python train.py --n_layer=9 --d_model=224 --n_experts=64 --experts_per_token=4 --d_expert=64 --d_shared_expert=0 --activation="swiglu" --moe_layers=[0, 1, 2, 3, 4, 5, 6, 7, 8] --router_score="sigmoid" --normalize_top_k=true --routed_scale=1.0 --balance_loss=0.000468 --balance_bias=true --init_std_router=0.00681 --lr_router=0.00063 --vocab_size=27312 --norm="rmsnorm" --norm_eps=1e-05 --tie_embeddings=false --optimizer="adamw" --lr=0.00196 --beta1=0.9 --beta2=0.98 --batch_tokens=32768 --seq_len=512 --train_tokens=273900000 --steps=8359 --dataset="wikipedia_en"
Below are experts of layer 5 (counted from 0) of a mixture-of-experts language model. Rows are named router (the router's row for the expert), gate (a neuron's input weights, with its number), up (a neuron's input weights, with its number) and show model dimensions 0-111. Each number is 128 + 32 x the weight over its row's rms, rounded and kept within 0 to 255.
After each expert's rows: a language model's description of what the expert responds to. This comes from a sample of Wikipedia text that the model never trained on.

# expert 26
router [138  93  84 138 126 144  89  98 157 141 164 110 118 183 111 138 100 147 179 142 105 104 149 112  83 113 101 127 104 135 158 145 104 119 151 216 124  85 219 122 105 139 219 111 128 112 118 144  95 153 145  91 117 113 124 123 102 165 146  75 166 132 102  80 189 118 106 103 116  80 185 116 112 128  98 187 161  70 127 153 109  75 104  96 150  73 174 144 130 100 116 147 110 194 180 185 108 203 134 133 157 119  96 123 161 109 132 124 127  95 109  75]
gate0 [113 109 109 155 197 110 155  92 148 140 154 166 118 170 145 146  72 111 130 137  94 125 117 103 128 167 100 123 113  80 165 105 133 164 156 141 146 135 131  95  94 103 136 183 182 184  94 182 171 135 147 133 155 164  87 118 135 120 118 153 125 133 138 140 134 124 148 129  97  65 118 117 122 146 148  53 145 224  98  94 121 126 100 160 140 187 135 182 122 109 103  71 167  86 110 108 133 126 126 136 135 117 139 131 176 194 103 120  73 128  88 176]
up0 [ 90 104 141 121  83 100  97 163  84  74 164 114  88  68 110 132  73 124 134  93 165 111 138 165 120 133 128 158 156 169 116 108 141 175 110 115  81 143 117 168 125 196 141 133  81 124  95 111 105 117 209 116 125 148 165 156 106  88 126 151 150 105 138 140 116  95 117 107  85 138 108 117 159 152 150  51 130  52  95 110 135 167 126 117 122 135  75  85 103 136 117 170  92 151 111  95  30  70 174 129 119 139 107 118  54 161 155 109 144 108 182 142]
gate1 [102 113 113 120 107 146  85  92 110 143 163 105 119 131 104 136 109 152  99 161 119 139 108 115 121  62 134  52 113  85  94 171 154  83 136 134 189 161  82 167 129 113 125  95 137 181 141 142 107 159 102 138 141 137 130 135  99 152  99 116 108  70 121 152 133  82 203 196 122 119 151 117 117  89 110  27 155 115 132 116 159  95 105 110  77 142 182 132 129 102 121  86 118  85 172 112 159 139 158 169 142 111 136 108 142  97 122 110  78 164 125  70]
up1 [130 141 162 171 142 112 129 101  85  63 129 131 139 101 150 171 103 124 141 124  93 198  87 134 146 141 159 157 189 144 120 139 184 125 159 106 165 148 110 100 166 101  95  97 109 120 171  99 108  75 107 161 143 131 143 142  71 169  90 103 112 168 114 140  79 134  95 119 110 178 133 101 112 147 135  55 115 143 174 145 102 222 174 150 116 187  60 189 131 134 155 146 113 133 127 138 151  63 136 166 133 116 168 181 105 126 159 137 146 217 170 117]
gate2 [ 45 140 125  74 166 128  22 146 110 137 185 149 128 135 140 191  74 186  56 136  96 159 101 119 122  76 118 116 119  76  88 150 110  78 111 132 132 124 161 159  79 162 102  57 116 138 139 119 100 177  89 108 130  97 136 178  86 169  72 118  89  99 146  83 173 134 172 123 140  74  63  68 108 102 120 140 129 105  87 127 116 108 120 103 152 141 158 145  94  54 114 187 107 172 137 159 103 167 178 115 130 141 131  91 102 160 115  92  84  85 158 120]
up2 [216  98  86 178  63 132 126  92 189 105  94 115 134 136  98 110 157  38 147 108 117 121 119 110 119 121 128 131 108 134 167  48 121 116 152 126  99 108 108 100 186 120 167 132 111 159 105 149 134 105 159 125 167 156 118 116 173 118 161 187 132 121 149 154  85 167 112 152 130 129 173 136 179 138 133  64 155  83 127  62 118 192 111 128 119 137 109 102 116 136 118  57  98  77  98 140 105  94 115 125 145 100 151 126 163 154 165 142 114 147 159 160]
gate3 [125 135  99  41 102  99 129 120 140 158 147  95 139 122 121 101 144 162 136  75 113 127 194 129 118 155 126  73 161 119 162  88  90 116 175 188 170 194 139 102 116 107 128 155 165  92  39 125  92 116 100 135 125 187 107 112 136 168 125  88 181  94  63  69  91 139 122 189 149 139  72 115 120  70  63 111 102 144 114 132 143 116 154 121 147 132 140 128 153 136 142 142 111 159 104 121 148 125 173 127  90  93  83 152  97 112 133 122 143 116 172 100]
up3 [113  99 102 113  95 117 122 137 165  79 111  81 108 130  99 148 112  92  86 135  95 117 125 141 124 100 139  46 197  84  79 119 120 144 135 115 204 166 108 145 179  92 137 103 150 119 154 125  48 112 103 157 133 145 159  68 108 162 124 115 105 133  97 203 101 111 114  97 142  87 113  91 176  52 166  78 119 140  61 162 101 123 130 135 113 111 119 104  88 122 137 174 133 176 182 145 147 105 125 145 138  87 109 156 157 126  95 147  99 148 140 117]
What it handles: The prepositions of, in, at, from, near, and foreign de, la, di, after nouns like part, member, villages, constituency.

# expert 33
router [120 112 168 147  55 143 163 106  97 150 161  98 110 141 119 114 110 163 185 167 184 171 108 139  94 134 170 160 129 172 145 148  95 152 188 144 157  69 137 136 118  82 172 103 150 133 144  87  94 146 143 144 175  97 131 175 134 156 101 136 102 128 132  69 157  89 109 112 112  82 119 117 127  75 110  91 163 108 117 161  64  58  92 160 129 148 132 123 135  94 128 131 130 136 224 151 117 149 173 149 171  71 144  77 159 175 130 146  82 147 117 145]
gate0 [122 164 159  83 125 168 177 150 184 192 162 102 144  94 148 129 120 130 113 141 193 180 145 116 159  79 159 168 123 121 169 154 139  86 118 112 194 110 104 142 124 203 176 119 146 169 125 133 186 184 143 150 120 120 126 149 153 132  98 159 154 132 128  75 118 145 164 148 107 167 123 169 144  75 133 175 170 160 184  86  99 138 114 182  64 127 149 118 102 117 163 131 150  80 128 109 156 153 148 133  94  92 196  75 118 190 158 119 131 129 202 172]
up0 [137 168 108 150 135 108 141  90 144 130 162  78 138 111 152 126  86  93  88 106 199 129  84 139 157 128 134 170 107 151 109 121 106  78 136 130 143 135 124 134  97 115 100 170 141 119 121 185 136 198 143 151 108  79 149 136  89 112 128 152 130  87 143  81 106 142 147 202 133 179 132 148 120 104 151  85  99 154 146  98 104 147 127 141 101 119 164  98 136 189 186 173 196 121 151 118 156 114 127 142  82 103 162 116  97 170 151 141 148  99 133 119]
gate1 [129 102 116  69  88 139  77 174 168 151 146 142 182 108  70 142 120 134 156 150 194  75 100 165 155 138 119 147 153 136  61 111 110 154 120 105 131 175 158 170  94 137 148 101 130 168 150 128 119 108 155 113  93 180 168 109  57 117  88 122 112 121  95  91 135 137 118  95 120 130 113 160 107 125 164 149 172 134 172 177 119 144 123 128 156 153 165 109  96 176  93 134 150  86 126 136 144 173 133 168 107 121  85 146 113 182 162 131  95 124 145 143]
up1 [126 120 133 189 104  89 127 143 166 174 175 123 154 148 108 123 146  68 211 113 116  95  74 117 178 110 163 142 113 113 136 145 112  99 139 149 133  97 140 121  71 137  94 160 249  48 141  89 144  85 147 111 172 134 113 117  81 237 152  88 146 144 116 108  89 117 110 136 136 133 113 116  90 142 110 128 127 100 130 153 104 123  96 105 108  94 189 153 152 123 164 186 134 175 138 121 114 131 149 100 139  91 149 106 111 142 139 110 120 112  52 114]
gate2 [ 99 100 157 143  38 156 111 143 146 126 130  91 147 103 126 134 135 123 125 131 169 129  80 203 154 151 144 140 106 110 113 160  99  90 153 107 114  79 110 154 119  61 199  91 107 143 140 138 150 136 130  89  98 132 122 152 159 169 161 112 106 116 180  99  96 133 121 176  95 111  93 197 168 108 143 131 165  95 159 164 147 183  59 134 124 191 119  96 155  98 124 122  88 160 108 103  83 102  89 126 119 132 137 142 169 127  88 133 177 136  94 172]
up2 [120 161  92 106  86 160 118  59  68  94  89 101 102 151 152 179 139 154 133 141  86 167 112 121  65 144 137 121 104 158 110 119  95 170 102 211 109 149  92 134 129 116 111 190 134  53 141 143  68 163 117 158 154 158 142 163 124 107 174 155 171 144 205 152 143 102 114 149 140 112 166 148 155 144 122 152  83 101  98 160  79 131  64 118  81  83  82 161  87 133 151  75 160 141 117 154  94 141 109  71  90 133  71  97 114 140 147 131 100 124 116 109]
gate3 [202 160 128  99  71  85 154 135 164 174  36 141 122 181  51 106 152 159 133 103  97 170  99 167 121 118 109 128 143 132 173 145  97  97 118 134 153 142 187 166 127  90 167 120  90 136 109 133 116 161 176 148 144 172 139 143 157 147 136 116 119 111 153 108 172 193 127 126 134  97  90  84 140  77 118 126 158 138  89 161 116  90 150 165 123 123 128 133 141 103 127  84 128 127 123 150 127 162 166 111 101 120 165 110 183 112 111 109 140 139 113 109]
up3 [144  96 142 132 165 167 166 138 181  72  83 122 114 129 210  99  98  87 129 169 163  57 163 104 126 128 126 157  83 124  98  67 133  91 138 186 116  91 142 127 175 116 143 107 101 180 118 124 181 117  87  88 102 129 109 144 119  66 158 127  88 146 145 156 144  67 129 141 132 142 170 160 130 143 106  96 102  91 126 142 169 147 148 113 157 167 146  90 131 119 111  81 137 129 145 135 123  53 161 109 145 150 165  99  98  80 112 146 132 149 128 189]
What it handles: Mid-sentence function words that link phrases, chiefly with, and, to, for, as, by, than, including.

# expert 7
router [137 110 131 140 113 171 120 105 138 139 176 123 139 184 106 145  65 164 170 133 145 122 156 113  94  65 124 114 122 154 201  89 140 171 131 152 152 106 169 170  91 142 172 110 145 159 120  75 115 164 160 146 159  95 183 143  93 118 121  99 153 178  90  87 192  96 127 122  69  95 129 127 141  94  98 125 153  70 117 169  67  93  94 135 142 100 101 149 122  93 159 147 112 167 235 160  75 157 136 129 192 119 112 140 163 179 141  92 111 103 164 116]
gate0 [148 133 136  89 169 121 164 134 154 113 157 123 149 213  91 147 152 129  88 171  93 112 128 120 191 141 115 102  80  99 136 180 118 118 126 140 143 117 171 152 132  74 141 124 133 103 136 127 170 193  78 164 120 142 166 148 118 133 144 147 171 161  84 121 104 187 116  75 119 153 153 135 130   3 113 142  90 122 188 170  78 115 129  96 148 119 151 143 109  69 213  75 165 105 161 120 121 135  91 117 108 143 144 113 186 129 132 129 130 158 105 104]
up0 [146 115 150 184 149 123 100 133 112 164 124 134 123  87 137 145 119 105 114 119 108  81 142 129 132 110 148 163 147  98 107 131 147 115 103  51  76 117  83 100  84  99  63  94  77 123 133 141 128  75 103 113 119 101 131  81 124 147 139  85 133 197  71 158 154 140 119 152 149 143  77 112  76 141 144 128 126 196 141  97 150 192 125 147  77  98 121 141 153 163 149 166 141  92  36 159 164 107 126 101 132 187 117 140  91 113 114 133 128 201 110 177]
gate1 [139 149 132  65 169 112 156  98 213 178 170 185 154 159 145 119 109 125 114 124  61  90 149 110 124 143 155 133 154 136 124 124 146 111 118 135 134 173 147  45 125 183  89 152  97  69  72 137  83 109 140 109 153 164 124 102 131 156 136  82 199 148  94 205 104 135 126 145 110 140 112 175 103 129 138 117 145 144  91 167 165  80  95 166  92 150 147  87 178 156 134 175 141  89 162 111 124 118  93 126 125 141 117 202  75 156 159 107  91 157 147  58]
up1 [129 151  73 108 125 163 168  83 106 175 110 171 141 187 115 169  92 138 180 225 178  95 111 122  66 109 118 102 123  95 173 138 109 157 135 134 140 158 118 103 144 162 157 151 143 159 130 122 117 131 118 145 142 125 118 184 147 133 148 122 102 154  83 120 142 150 132 103 111 128 110 148 112  65 100 105 107 145  90 107 134  98 147 161 138 159 131 178  66 111 101  84 105  93 144 158 202 119 113  94 159 139 103  98 108  69 108 133 144  65 127 160]
gate2 [165  91 112 179 162 193  72 131 108 188 144 197 164 131 103  97 143 138 133 158 132 107 158 118 132  71 170 122  99 140 137 123 136 157 103 148 118 120 138 127 150 167 115 122 132 136 158 121 103 159  78 138 106 127 153 162 127 130 193 145 152 196 106  96 161 148 112 119 166 118 147 117  91  91  56 126 122 188  72 113 120 135 126  95  63 142 182 162 139 123 104 126  98  97 146 139 174 172 216 134 116 147 171 143 129 165 150 118 128  94 146 133]
up2 [143 169 168 138 132  94 136 168 144  99  98  89  62 166 160 137 109  81 117 104 122 154  65 176  82 140 128 154 122 165 180 106  70 132 134  96 172 101 160  85 114 101 126 155 161 104 101 117  98  83 161 115 176 101  98 139 126 167  71 181  94 112 203  88  77  91 190  74 135 141 101  84 124 126 198 139  76 120 110 121 110 121 151 130 173 136  76  96  84 116 154 146 177 140 118 110 142 110  57  90 130 160 130 115 130  98  93 159 167 139 110 141]
gate3 [106  95 102  88 121  99  90 127 118 147 117  97 176 200  79 132  90 133 177 135 146 145  29 137 142 193 146 158 140  73  37 128 150  76 128 120 191 110 107  94 109 123 174 120 106 128 136  90 146 112 130 133 133 171 143  97 126 117  68 125 117 152 137 124  87  82 206 109 163 100  85 163  64 147 142  78 130 129 178 137 168 141 135 152 128 176 137 145 186  94  87 184  63 175 167 116  75 101 162 112 116 142 118 133 115 147  88  90 131 114  91 175]
up3 [109 118 174 118 175 118  98  70 138 119 156 117 171 141 102 136  88 150 118 164 203 147  45 124 132  82 143 153 120 118 154 121 195 140 151 122 142 109 116 142 137 160 155 124 151 180 183 127 170 151 115 141 204 115 152 152  86 119 134  83 118 150  98 140  87 153 124 167 126 144 158  95 107  88 107  64 121 111 156 167 129 144 119 110 115 146 176 221 110 154 187 145 152  95 171 124  57 170  99 131 120 114 132 161 149  31  74 132  98 109 106 174]
What it handles: Prepositions following a noun, verb or adjective and heading a phrase, such as of, in, for, by, after, against, during.

# expert 40
router [ 81 145 107 169  87 193 113 135 175 172 121 109  96 119 136 118 106 132 154 159 170 125 113 144  98 136 165 164 103 201 140  61 106 187 153 151 119  81 142 114  85 142 175  91 128 167 134  60  87 118 158 108 146  85 109 139 118 137  85 133  81 101 102  50 148 113  99 137 155  92 129  55 171 106 127 165 132 118  83 184 118  93 120  95 157 118 122 109  91 128  87 168 149 161 139 149 100 137 181 124 154 123 116  95 189 170 130 182  90  88 101 124]
gate0 [ 79  75  83 160 137 194 109  93 146 141 154 136 106 115  92 166 132 191 202 153 162 142 136 208 106 101 114 159 112  80 138 125 132 200 120 113 125 109 172 125 100 117 101 105  87 142  87  73 107 147 126  72  99 113 134 192 104  94  80 115 103 148 145 132 127 104  77  91 134  89 158  77 123  87 108 116 114 124  88 153 135 120 148  70 163  95 175 148 162 131 124 192 173  58  99 154 210 177  97 143 124 160  98  73 119 160 104 134  93  77 137  97]
up0 [171 135 153 133 152  83 161 141 113  98 116 155 138 122 142  58 141 101  79 100 119 162 187 118 154  76 157 105 149 135 111 109 130 133 178 173 152 147 114 167 156 156 169 123 190 173 162 190 148 140 107 146 157 145 143 140 119 180 149 159 138 157 131 142 123 100 131 142 126 122 151 227 153 141 144 135 163 113 149 100 112 136 137 167 132 126 123 127  86 130 130  91  97 190 178 147  67 163 133  84 168 109 109 175 131  59 141  85 137 181 127 179]
gate1 [125 118  93 146 125 143 179 183 137 151  86 161 164 172  77  51 125  99 145 168 185 134 134 152 184 139 183 145  98 128 115 173 108  97 148 130 173  94 133 110  93 131  91 137 121 126 169 165 113  89  92 138 104 107  54 143 117 122 109  99 171  61 129 171 134 159 154 140 153 141 110 172 179 153 149 117 113 165 109 178 151 119 174 101 118  79 111 187  45  83 100  97 135 141 122 159 149 126 150 140  79  58 143  93 130 115 159 105 106 129 134 168]
up1 [188 171 109 138 158 155  96  63 133  46 164 158 165 107 189 103 140 135  95  71 142 141 167 122 103 111 121  87  81  77 170  87 106 150 155 140 116 196 133 169 150 124 146 105 146 142 117 132 164 191 139 121 148 111 166 114 159 137 205 127  79 132 165  97 158 116  99 141 109 113 113 155 102  67 116  78  96  54 177  98  99 100 114 149 121 153 151 101 138 146 155  90  92 107 108 103 150 108  88 134 146 153 160 139  89 120  61 145 131 169 161  92]
gate2 [133 120 123 143 109 106 148 108 151  99 159  92 149 147 153 161 180 179 143 137 144 125 190 150 118  57 133 160 116 145 121 133 147 176 138  92 133  77 112 116 102 107 162 100 143 124 109 154 169 147 167 126 131 105 185 160 149 151 169  56 132 131 129 117 120 124 121 166  87 137 158 151 102 122  82 152 163 118 156 200  58 130 128 142  54 131 144 159 121 129  88 189 193 138 141  88  82 180 158 158 164 107 161 179 128 121 135  95 121  63 158 129]
up2 [ 74 122  97 131 162 104 130 111 127  72  80 116 162 140 144 130 134 207 159  52 160  97 149 169 154 112  84 173  98 102 120 143 169 162 128  65  41  78 214 134  98 142 153 145 154 130 125 130 131 153 148  76  96  89 123 136 107 108 149  89 128  79  93 115 140 145 158 126 111 111 206 125 129 117  88 156 159  93 130  97  95 132 124 164 101 100 135 166 155 130  96 106 147 104 134 106 113 144 143 134 121 110 135 157 151 150 106 175 128  81 178  91]
gate3 [103 132  97  67 185 157 115 141 105 151 155 112 122 157 155 135 124 130 170 108 100  96  74 115 155 143 129 142 123 122  96 121  92 183 166 143 114 127 165 101 199 118 125 140 140 133 121 124 150 119 143  68 102 220  30 138 110 103 134  97  43 116 104 161 159 171 166 115 137 100  81 116 148 141 117 156  83 179 113 180 136 121 125 193 112 172 184 155 143 192  97 114 133 109 129 104 107 161 177 107  88 160 105 105 184 156 163 139 132 102 127 153]
up3 [197 166 161 137 160 127 144 117  74 125 173 129 138 155  98 157  89 131 155 110  86 126 131 141 123  96 119 110 131  84 154 143  98  91 158  71 100 149  95  85 128  93  77 167 183  73 123 161 180 161 119 121 137  81  66 102  99 130 137 120 146 114 121 110 116 217 151  97 159 199  84 103  86 112 147 134 130 123 110 117 142 102 101 118 113 102  96 124 127 146 133 117  97 119 139 116 141 118  93  57 131 152  91 149 128 121 102 168  91  94 176 169]
What it handles: Everyday nouns after the or a, naming buildings, transport, institutions and things, such as school, station, building, street, air, gauge.

# expert 1
router [128 130  81 102  83 161 112 109 119 142 138 131 143 201 164 104 104 174 122 157 194 117 180 149  75 145 139 147 135 135 117  92 124 136 115 130 139  71 146 152  99 134 146  57 107 120 139  67 129 127 188 113 151  96 155 129 118 138  86 101 131 130 144 127 183 120 114 100 202 107 156 118 113 102 115 104 155 134 133 138 105 134  95 148 160 129 129  89 118  79 141 108 134 124 209 178 111 163 170 126 122 111 159 138 168 171 127 146 156 163 166 110]
gate0 [161 193 127 155 148 151 144 157  91 165 173 105 182 127 144 141 168 100  80 118  95 128 115 108 121 153 167 164 133  81  97  72 161 120 142  99 110 104 151 144  98 156 111 114 118 183 112 135 126 169  93 108 123  84 154 117 193  98 101 144 186 186 148  88 123 122 113 102 115 109 123 120 141 134 122 142 174 131 133 118 102  85 118 134 134 121 131  65  90 186 151 125 175 104 154 126  88 121 194 126 134 119 115 179  95 138 136 145 116 139 149 176]
up0 [116 121 101 102 134 154  88 127 158 109 142 174 186 102  94  82 199 124 136  63 146  91 116  60 101 114  95 118 129 126 118 148 125  99 121 126 137 155 145 129 179 199 153  99 143 153  92 147 173 181 133  94 128 131 104 109 158  70 151 192  94 149  88  96 117 144 136 123 148 181  95 121 169  87  80 130  98 155 131 164 145 133 141 119 118 119 101 123 175 101  60  90  97 113 177 122 183 157 136 177 120  86 208 140 141  85 162 169 137 102 183 110]
gate1 [105  95 133 134 109 152  51  93 137 128 140 148  75 107 144 186 171 118  79 154 120 123 130 108 134 126 112 180 152 194  62 162  98 116  71 103 162  55 123 152 140 161 128 131  67 121 122 106 115  92 163  98 103 155  77 100 158  84 123 125 165 149 155  88 123 146 146 150 127 130 124 156 170  61 106 132  81 161 161 184 153 109 175 121 113 149  94 131 125 132 125 130 143 112 121 154 117 141  94 199 109 202  66 124 205  81 117 133 126 123 151  96]
up1 [114 110 175 158 119 101 156 120 152  88 129  97 119 203 126 120 138 107  81 134 119 148  99 133 124 186 120  88 146 112 113 107 103 137  89 145 143  96 166  74  87 114 106 143 103 171  92 130 158 168  97  84 114 174 146 176 108 109 161  98  97 151 141 161 186  89 135 102 108 132 143 108  95 132 126 146 136 112 159 134 108 119 125  94 120 117 120 147 189 149 131  96 129  96 155 148 115 137 118 122 122 124 133 158 114  62 135 141 121 159 147 127]
gate2 [100  78 108 137 134 158  90 122 151 141 142 154 111 174 106 176  92 193  74  98 110 101 124 118 150 106 139  90 169  90 148 154 154  81 139 130  92 111 122 148 148 180 143  99 101  68 122 132 130 153 115  40 103 121 165  97 100 178  67 149 169 152 120 116  99 154 119 135  96  94 108 114 139  33  93 147 153 127  77 101  80 109 117 179 122 176 135 105 110  85 148 136 153 133 138 152 162 137 129 204 139 138 148 100 166 150 167 106 155  91 120 147]
up2 [154 126 144 129 138 149 145 158 157  94 157  59 148  86 134  71 145 105 178 161 164 162  79 121 126 142 107 150 106 182 158  90 179 204 136 133 126 121 113 114 109 102 153 148 109 150 174  93 124 106 121 202 168 161  85 190  92 133 197 138 110 106  71 100 137  78 143 144  85  97 137 127 137 184 131 160 120 125 167 111 134 102 101 104  87  82 136 185 186 140  65 136 177 127 162 101 130 108 140  78 135  60 115 132 134  91 105 133  91 111 121  93]
gate3 [112 118 176 187 140 101 107  96 108  94 163 153 129  99 128 152 125 154 121 116 115 116 185 165 185 144 194 193 156 141 160 153 118 124 123 186 105 180 143 117 121  74 162  77  82 114 141 148 130 106  70 202 137 118 114 112  81 186 129 105 127 195  53 155 130 121 127 146 123 125 146 139  71 113  95 134 127 184 197 134 109 129 105 130 176 107 204 107 103 140 113  84 192 105 164 122 162 190 125 156 135 156 109 136 167 159  65 126 108 112 188 122]
up3 [113  81  82 104 139 148 127 113 101  86 174 135 133 171  76 139  99 106 137 149 167 152 158 174 138 110  96 146 124 132  90 123 118  72  95  58 152 119 170 122  91 128 194 172 177  98 106  75 110 113  92 134 114 141  79 137  84 145 157 143 107 123  87 139 142 150  76  96 135 158 120  63 111 178 182 160 152 203 111 154 123 135 191 138 130 156 219 153 140 136 117 134 143 147 103 125 169 158 130 135 134 122 116 117 180 143 183 129  94 126 177 187]
What it handles: Month names in dates like 17 October and word-initial capitalised pieces such as In, After, the Act in Acta; also prepositions on, in.

# expert 54
router [ 91 115 100 192 107 188 129 135 117 132  98 101 108 159 173 111  97 133 176 156 166 143 107 129  88 155 153 142  87 203 133  84 151 131 184 119 114  70 144 133  86 134 125  99 140 206 108  93  79 118 179 106 133  97 112 161 130  91 118 129  79 142  99  99 167 154 122 154 132 101 137 110 187 106 137 127 140 101 148 163 101  98 101 104 157 145  95 138  68 101  86 127 108 189 132 163  95 128 127 106 190 109 157  96 157 131 127 206 144 154  76 111]
gate0 [164 104 141 182 124 159 136  94  63  65 119 147 139  84 131 140  84  77 166 110 115 111 125 178 128 149 206 137 150 100 111 122 131  59 178 164 105 183 103 123 139 116 166  85 126 125 136 147 121 178 134 196 117  41  80  89 160 152 158 162 165 149 136  81 125 109 112 182 118  91 104  79 140 103  92 149 123 149 113 161  60 102 103 189 142 166  85 131 117 135 116  98 141 151 124 151 119 168 111 135 155  56 113 173 153 159 108 105 120 148  86 133]
up0 [168 106  95 144 172 115 129  29  93 119 140 176 140 155 162 164 109 172 161 112 129  64 138 126 100 129 172 108  88 147 106  83 129 102 158  76  99 144  83 154 198 105 107  85 139  98 154  99 129 206 140 140 109 152 129 144  98 123 166 186 116 106 118 118 123 127 167 149  71 133 108 144 156 125 143 155 136 104 156 136 146  98  90 134  97  97 120 123 135 102  56  70 162 104 114 136 123 142 134 118 116 116  79 177 144  87 185 155 110 137 131 151]
gate1 [ 86 146  88 118 152 144 153  58  87 112 109  82  70 121 139  97 129 125 168 112 133 134 124 115 145 108  86 106 160  72 133 117  65 142 123 144 121 109  97 104 142 113 105 106 128 120 110 132 189 126  45 179 110  98 134  98 123  80 172 109  57  89 122 133 122 133 163 139 130 138 167  91  64 105 166 176  89 168 131 146  91 105 117 123 126 131 176 127 104 168  73 163 115 128 125 115 156 171 165 116 113 135 140  90 154 115 133 170 119 145 106 144]
up1 [101 106 113 145 150 128 156  49 184 148 170 117 205 140 124  90  84 118 147  80 204 149 124 150 162 102 129  79 146 140 104 178 182 148 153 147 116 174 210 139  81 113 125 144 126 108  92 113 129 112 171 112 124 185  92 170 186 129 117  98 128 105 148 140 109 134 131 125 155 171 180 112 123 101 145  80 168  61 154 153 145 157 132 121 147 161 101 143 190 117 175  82 131 148 124 118 120 144 116 105 153 128  88  98  74 107 125 157 117 130 174 121]
gate2 [ 94 131 175 111 117 102 113 190 128 124 111 158 138  90 183 138  74 150  86 122 136 100  73 187 133 142 161 152 115 197 128 115  86 159 163  97 187 124 112 149 147  99 134 104 104 173 101 164 163 108 134 110 100 123 135  61 107 143  74  90 171  82 139 128 112 140 187 141  76 123 149 163 167 103 146 108  61 182 145 134  52 197  83 107 134 119  81 100 105 114 199 148 109 191 102 147 127 141 129 140 121 152 139 163  83 127 138 126 147 152  99  75]
up2 [ 79  85 104  92 146  91 130 127 130  72 160 177 119 238  73 128 137 193 109 204 152 126 125 149 137 119 156 136 107 115 163  83 148 150  89 135 117 137 150  86 174 115 143 113 124 143 147 175 191 151  96 116 131  91 125  72 108 131  92 109 119 138 166 182 117 159 135 135 100 130 128 171 176  86 101 134 121 119 116 149  89 150 154 203 131  92 145 150 129 123 148 139  94 130 133 112 140 122 151 167 131  43 165 115  91  77  82 154 149 114 148  98]
gate3 [114 140 159 167 103 164 162 128  87 101  99 120  93 174 137 163 115 167 123 118 138  86  96 100 166 147 143 162 148 177 160  94 159  75 108  87  54 161  95 166 128  80 181  94  92 112 125  53 109 140 102 120 172 129 165 122 212 107 140  87 112 160 140  85 130 118  97 146 115  78 143  91 117  85 137 134 148 152 147 136 124  61 126 103 117 172 160 106 107  94 129 189 133 152 145 128  89 120 128  90 174 158 142 100 155 197 114 163 136 104  73 159]
up3 [125 177 107 102 100  51  96 135 162  84 118 151 177  81 130  88 118 124  74 153 146 100 157 132 100 132  98  73 100 103 127 162 115 132 131 146 209 117 148 168  95 175 108 122 145 107 163 177 125 128 113 140 103 173 125 130  67 132 105  90 108 134 138 144 151 152 105 110  95 162  80 131 165 151 113 118 142 104 110 164 115 174 123 137 133  73 116  98  74 118 133 110 143 122  96 151 155 115 140 148  73 114  90  89 101 182 150 122 143 137 171  77]
What it handles: Subject pronouns he, she, it, they and head nouns like station, team, often followed by was or is.